{
  "num_hidden_layers": 13,
  "hidden_size": 256,
  "n_experts": 6,
  "experts_per_token": 1,
  "d_expert": 256,
  "d_shared_expert": 512,
  "hidden_act": "squared_relu",
  "moe_layers": [1, 2, 3, 4, 5, 6, 7, 8, 9, 10, 11, 12],
  "router_score": "softmax",
  "normalize_top_k": false,
  "routed_scale": 2.45,
  "balance_loss": 0.00505,
  "balance_bias": false,
  "router_bias": true,
  "init_std_router": 0.0127,
  "lr_router": 0.000659,
  "vocab_size": 32000,
  "norm": "rmsnorm",
  "norm_eps": 1e-06,
  "tie_word_embeddings": "early",
  "optimizer": "soap_variant",
  "learning_rate": 0.00567,
  "beta1": 0.95,
  "beta2": 0.99,
  "batch_tokens": 131072,
  "max_seq_len": 512,
  "train_tokens": 498500000,
  "max_steps": 3804,
  "dataset": "wikipedia_en"
}
Below are experts of layer 7 (counted from 0) of a mixture-of-experts language model. Rows are named router (the router's row for the expert), up (a neuron's input weights, with its number) and show model dimensions 0-255. Each number is 128 + 32 x the weight over its row's rms, rounded and kept within 0 to 255. Numbers have three digits each.
Before each expert's rows: "mostly gets" lists some tokens that are sent to it at least half of the time. This comes from a sample of Wikipedia text that the model never trained on.

# expert 4
mostly gets: " University", " York", " National", " States", " China", " Army"
router:129112185100093097138147149107196116145123164113093160122109066154088148145151153111140139133150117133124114121183123147158126129120074166097161146138095104094134189144180177137135221112123036071142133142163098166082122075081161163112156078112152127170097163106114075155124065154119113135098148125101208174120136146103165099124145151120083112176107096176101143142089124113094087142159093085075155173142080087125118156120115110094177099068117090136146076105113123077115122161091137197120157143109122157098139134164136141146105114157145138059159123121083151087169076133137152160131114173179121086147153135138082181166118104092111181083111110110165068205159094152099122201112193114107069166149141132139174120131111191140146126166087114119174130132151167104103137120157140
up0:162126125101105129142077110159151150129071089079148123140108104112078130189161133166147119134136076088133148090116146071153136191085126185173115106152145145119179105117145170119125107167183079139063118180147098064132097101114115112111089131135110104147092135174120108198166142106162102114128156119129176167101106137184160145139122181115162114145120144140120142156147092130124145155141065071095123131136077181159131137065141179164185133056102141106133137144119149121068148100138133155175113089147150144106179177068147142136088114096125105054127184150100053092105109092129135108130200178117115123107110124096113135126160090148169129140149122184101111098204169096070083107096156185146111136142155107129146010131121159087166137096119135120143169094134121079112161190148120
up1:134178143129103095075089085168133137110063086139162137073112113112130179116140092136132204125137140088136109129135081122135195138104148133209110132150045116088104127158144134167116154095172039134089107172130109164148128100107099143116154115197167151124107144085115094143181081162164184108095080147149161140143133112115114130063145113134128162123115146100156185140125125098160092135113097103123153116180169164132147117173134086096196127129104097089150143143110154204121129147126142100153135159091086119152168112115165199081119152211133159089147169092081124089126099149163096151146128121168102045109074145130064114123142150136074117124059116087142183090101123153138152134153081118143142071103085120097076112132133140083141129094149126143195152080127091105085133117122063
up2:090127162175118129163121141077149140115134103083147162116110085049128110155152144161141130147237141119121131151125122201177132112118103165113165154138173103100211161113141152118183122169109113066121083129163100169155178151105160119133127142103178181118140161158154066143061109145055128108131135150068157124112160075138148087098113083170162146103124132077144133200118087154116207117173134113144143109160169137049091126166138106125177131140138100093172111118134118096124096117111099138104161120140128127133160179120122110147123084119119175146136179090172166117157144112132160149158102127069177125121104187162141071083187121127116173128109183119119045167127133141088127194197128102183156097157137145126166137183141153125174113165103167134135141123171108139147111127161178
up3:113168105104133114096146139148134113216117121145068132090137159065105100088172118074183077154152125123094195088103104142133063127181139130139169145153086136121094119144098114158192145113160140131127146172150197139076163108162141185104147111070174153116063155125127172108128074134109112105096106127137140074129086134127138137134153079062142105125131110134169107098087116127111148093110142151148085105149133130152181109121098150138060131149149132174212125149119162180189131095151148209175132180146141164154130065129098147155111122110164103133146143156119147104153144155113151126147119157189131086204125175103206147095131197107099109134087125123107171180179137118151155135100205109124126159210076138155122113143134124085160137109112179152124168163128157112121111180177130
up4:124139173058128129149165144071144162152120092115146102082112176146172114119109138076163128131117222160151119119110202078146084152082133192147146150137120165125143112104116156148158104140131108126136174087103179181079163110197145102141118150146079185164112194051153132078152151148096168157118099128146124203090114066170120155119098147128054158088149097150145137165153109096127151149122109086128139174143117119160155133127150144144136151104156119112141104145132216165152082126109126077093114118172110192160152184135090095157171127136079112087111144137114122140106093123073131159072169136134125167125131104072066157149135135058142182126178096180124100133140088099120180162080175113133147130126190159126116112078134175104130106091079132079162159134124095115101099078114139
up5:156102143144046128118042086104103111143087100106166172183093142137090137137121095135134129141151132152120089156109101082150165125129121212114051101146141102109212177172105137090100141100137079158122147099139180173135169106105114144102122074187129077149085128130073152160113106143198190120112145058131133047126106139149099166049139135148145158201093098108080111179187074089118131123120133056189119111113133098126163127084120124104157180073130153122146149155094115130137162159146186088151113111156153134114101121135095175141123158182132158128143126164171089117107122187122131145109048142099191106143144096130168109145185168104133155117138152107101136163177072162136163137114142131113118129186152167153133126153110138138094120096091131109148135106156097092159140142173139
up6:079149181134136063195109138107134141106151127154154169136168163138146147132101112160114204077092139146113109139124135110136156135178154147119114115098103172080118111150103104172183094140135140102083131098161118163143141169102120081197170104081144147120158128107139087123123112146098135123089157198063128120103117102068096136131077189109152082102104178118141182100179201142140135145132151105197134128113115114133144150185142169130175111035137090145131121145071170131130179169097127116110115118076190088116105139092138186120092155145160141177156103049134161115208113090135080103122108182121240144110119141116138108158097137121123163158169097142114096109094144091113086134136081152144131181139144123169109146164110127076138117156154067089163114144117085079107141179126109
up7:118108167099098058085123120076103174140158135149167206132105115125126131162174127122090127144151106111144159149123135168186111104126128130115173092152095125172091141191117119141091155115083110153166157127130165175167099115138130129142161111147157138168136179175098125095136080123075102118123116095139221144182081095115105083076091103126145126130154140124053188070088044117136160166138182095122129117141139151158082143076132176181097076086165164117211115113082143135134076155173150111154118099167165100119111155130092195113102108171129142135186112123138093122150128115075085103146096134120115108146145134173105122147165019129146169135163092182179121157082132138079156116168152122093131160131117154124133125123131167125125130117146109147168121093123136089040069107089092
up8:101166160111123121159183094125172128112111100101166128152121094152083116113131093132136130139125140169101199177074126089123186167128110126153140112126128048163164130154150124135138203104142085143147112144115161160145110057074115087110136138106115118137202117109091126096127054110073156074154116129107154169084145120163135122136141127139111093147120125150145110189132145073099149096170124077104117130176109119088165098123194156167108082156151145117159122116117113128102087177109150146139118156178105139139079129132141172161115195110136094087121131123140138119134130095125133091174151142141063143115101093071091095141070087116183152152106076152115061145137198130126192173155156113108116177117091189189124101156170152143211100093154071155226123170089172144087101102163158
up9:108131116144121106172176170104111127195158180161124146176112106111136146113203117170125127116124093126238120085079175158187160085098148178139099100142128153077158115070129208123164144141135100061100160091158126132156081128088157138122083103119123107175109110147140110109114143137171131142157136166175142105115107106160134069147081156109163195105118101160112135143185131122120111117128096115136169163142114079135128111116131130087145101188133143064136113120083136218198143128132123159119133113131113097129134110126144178180101097108185136122109186139061151094158109112106186137083135128128163121136173229083131188179106084093142126147094133137140154167153079042103137105115177093134143185129092079193141144131114092155173134118155148104140162111132132129090106159143126
up10:089152209081127067114158085076149104135100154131137087135132108086141105162111118119149195213144106060118150133112120119126118119115152085120205140116119103076147134135122108155142118173154135116114099197152132137057162134154076095154141163095159090096129115114136115128113060133165094107181153117109126181074146125199111143137097101102156126189111113099135125071119081154082096142097129122086139111081147140131111095056157106194038090139152128145131143057107120109159145112109122152194120154168172165166064149119107168124125105184111085115095175175113136160153181136137129153138138134125093129133175171158114061136139090115121147073108157182133108141151109131101069164129096115112109136150145049178171137093126135137168169213093127086140131142114100123122129178130129
up11:063165097105125115157156179080132122108161122156135143109162135150143191102121082093050074172109110155021160128139107157107156136094109118159148115070086098100163124185150168094087148100058154147145165156097168113142099112133151143111103116178084116158185124134096108149137134159120156091085121152147135116121130173107134113175083131137093156175156061102087135083110097103203134181110140157068063137114180129161104153155150095104066151060140171094164123093145099097072099127121098145131137147146113080122129159089134132074128088099127094115122113173137127167104120153115141172143165167136146132073085152149106161131154129180083124180083123184099073176099154106151155166148135147139108151129097164101174168102080181173152143096137178079169092125161137128140111169133155
up12:190146112138089128150146186122157101132165154134165142120140132131102094089086093144078102149152131138064139198090154110113081120136141125135108126132025168126163185129108151145092136114112103155061029124136097152109090134166145077077152123089159111137145183163047121133124117179136065162182162097088106134128143089164131132123057166157103157117133184096113103124126144098114151125142080127132156102107081102097094106101134072071117195124097129079165128049125141156138082146109083169117105118103140139146089086096120102082109050124118107106171067131128127150087112157113131136076065132197097114166106117155126105136086190097128147115149151154123115123155119134124101118071129124130081111110108163101141142092155145123095076090140082080096135110076152050108123100153135
up13:114084093162114138123119088130115133127147101149163203118113125109096157178123122165154086173138137127147149170098156129162160150069130108134083080117148150099183122070083203129101200096151127131143119167095097088090114159121192148059126135130148138142170147081127094075144114143063106097158082116104139141128112172174140058098069106081135154171112127116093183122150111146105135141173202109128153127108109132114153076141118094111152120149172130145101150125083093121183133134079152118115123083174082160144191168069127123091114137115103179077171079158132089072132116107076168156106117148120145103217110140178142068138053142122183113157075096157140121182111210162126134128119133134143089113136161109133127076120098082130074107080160110164144179105109143162106147147118137
up14:175099138165119171105152101080164154169166214053112115137140153115065126157097130131143107132111127114153125149148154126060161113051142107108101119114097103034147155132133137112176186163155174117091101097113103147116112192108247111150141107124138114084127106149122095159156122099113122080205139127064161157117187091125137154119174149129116107130118092112092177202127173127139129163146115117098136153081109128113101088123151118067105098109172126074087130162174067114102159141156122129143150120152089135112094111110106074141105164114177181109169146097109126092125173097171167144170113153099099135100158185121056100135119131122111121087151104153127183158140132113126171151138108181142081075133135116138108144110064048098140115131147116137133075117123171144170158079157091
up15:107124187073158122100119103170182123171173163109069141100118166111098068120085154136121097098159097106132132187214106097091138130127102088107115158097132102106133129152193097132157177120191141128163084062085159086178141136152139147128122128148134188128106149153067123111070163175167135125142142114097094161147150100132153169181107150158120119155128132160156172116141092107161058129148122084069121170089154133173105119190099079166156098154156118148158115137074061086109153120129152173110141152178040127068129136155178112100128130163132167110143089124121116070054091120129134149136118174112094110064133148073086112073127145114061122140145110171099136103140129133135158126156111162073100125138178161084119109195125141140114097110199116136176128102123154136113106169082136
up16:163099154118088146157117180136081112171122181076090124173121155103205097099073121130166087116149138143101124133182052115116120182117132073085127140161089122131153173159127144042135125087141138189071153107130195132084168155065137151165133147152115141121139126098160094167097136101110087148132170098094108098172119089142139171136156129073084156136129117109121125167079107091161122112153180126114102128137102140166183185077152154081090133111104095179095126168087078148114110130108085199137132084103136171114129157111131141156100119189106140111155156122144101108120127111141168063089132148139150151120110140113068083180148108103135154092107170168178169154192162163151176152132168159105194104102152127141100190123182083130154116087082110086127093049131144138100137157111153
up17:128118097143129152101166150126125133114164142099123126145161095138044134147115090141185166120171128098113073139138144134077137158161125149105147111087103091198138137094107112147051123132138125128143101114132132144135110159148197136148137173132143093068120145096135120179087165211107068071126215105142151103151143106111121164175096096178144151174161137177082119057113129128084108154127143118156139122181182085123138117148085097152114125099116147121138129080107142117111199147103153142109113105183126143135158153099078145125120106130150163085137133143134183083140117106133085148105113110122175023148061056135086148162063073142100118109110119152075061162156099081117183120101166131173115100128118109157073154042157119101133170131125072094074129187118156081131123142147141
up18:132130162114145130120162126100118199094142138090141099060131116114204069134149106120101097149165115065121095067090125138089127093129095131121182109095102085094134093135147110166047070101176121112105080153143140139142114092165135197161079151119145182116131107146154129141131121117089132128093108141084176204082111104149148094169193114149108086173158222141083115133146073128107112123108150158077131126119157104106146091140150102104192156147113077122097156172083138132116090167143140103127153152034164156111153108126162103147118138044082179176141138124098094088140083167119104094143120096196079104088116134135105138088090143145086060110142137100125148109155126111165071128146125142152113160147148092119127049162194179116158123127133136120099141116147148166119081173154132
up19:128124148148136111142132095154180142109122162059141154100179193125125153146089128103130128156152184173041136121189144164129091145135105177122158096132162134049132185152150110119091134102202129070152128181148099080131063123117157085116132103157155127132111113105119144142101097113138091123143138121164130151113096164114118092147130164067075111056107103070126196113156117120126141133143087072177135146149201127114096136136111115083186108157158077153166144137131124104131172144134103134099099122111147185120131103163109170150093142119058097092182121206103151114122129055129137148074160129085142049172133145120122104134139136085154175133086197111103154106081141101120170113098145112203216177145115101146135134106156120166160118179136096111122142140160122152071153131136061
up20:163127161091071123164148167074119149135117136082117086127067073117141147128129150109112135150112139121127152149088170146180096141125157072145165067103099085131083164161118112150105194144180146131137176173125143165127139128179160159094153135185155111176133143118129084097153108131142135068157131117174157144082085064103104084116123189148159131098125140138101102114090111120113146221163116110162166149117085148190165168106100095121131084103154158112137107126102080048127128178168062131123186154115083089144149145105096106177143116126155147118129133167047149061121081097131117157209153147102108123132171110124109133159118096142133190077134127151146089143156166100098106165143193117176090157143151143169142183098169131158122104138097108039133140124138110190097146087080143
up21:132101156086124160087092080161119185082047121153172107157135116142121148170084121105139161116119143082104213127141152153102094122101143096173084146110124144062186176130134116115068121091138103107086125140068087101127120117238130098102164117181125117127045121102137095081107115096112172133141172116201139109161173107050100143092142120146146106133088114108139138152133107126143106106121087197141164172155120127150106180145158147110153113143128090152202144168116136141131117095129106107128139128100160147107150131118129176112103113200110110074113138146102122134099110120089095174111147131157106145155123149186067125177163052136080072111144091176147080147062081126151076158114139095108097101117159103151150139165126176165102085130121105142147099092164137098062101145170181
up22:091077145130094143081190142116108151183105169094117112139086088128133112090127149119116128132144123086155090130114197126098049189156109133095140109158085118152143168133182136123207192089107083122134145116102071185123139133131114176166092114134160108160093130221122131157140086077088122108191144090108149111148145170124075158108159159156107103091079132138115094124126126087143137081111049082137119107092130105091117087157141144130111135058129157173140114135124046134127156110049105133135114107099153145096126108176138155167095062074101137074149114067143084113099028139074161139137119116091161146118128102144201121170157129116084122083156148123140154118175102157116113136076149124088095113091136088128127119178180144101125099118143175108124126071157152117156129139159083
up23:140146137091108078099117125145063175165106129119131146139187124094157103127168139126141160101169102149117165155165092147106140142137112084136145126046101131061142130101120111103141128110139120085107071045158170185135102157102053122094143125163124201077136138155085082171215150185083125077090158164128147124145096180102118122089147081158140158138074130153139058096115115060119151131172080076103173143109107115115077156143153169123134113164123155106132100150089145161124102149102192134119108154164156187155161074126123156062115124107067199118168157103120132087136152112165121119178092117149098105099124157125117174124095114106074134053098124083157127118090142134096153175197104120154095179149170107133158173127162128114194131080109109094102137131098139113136131086126114
up24:117139135104098146132129157065179186177083139160077132136091051194130117107165092177132131104121122134168082143168166196137095082158096173180143135129120195053114153159162121151066168132150112142107203187147117039134113130142131085139125156114115078104102139081154141121123102111110138071135123124038142149117128110113112120131130081092106188130120050096122110113047074083120117142119074145132114149155157170182105145148116142135111097094111145161131047172120137194113194140144139188133053134140107072199142083102139147123149131131077082123165117083139128107124120145133103115175118176133169120121095138148125085175140135136164140083144100117115096100151095138134151145138150126131121083092130088167112167101126128076121150120125123098173161118150143158120141086178116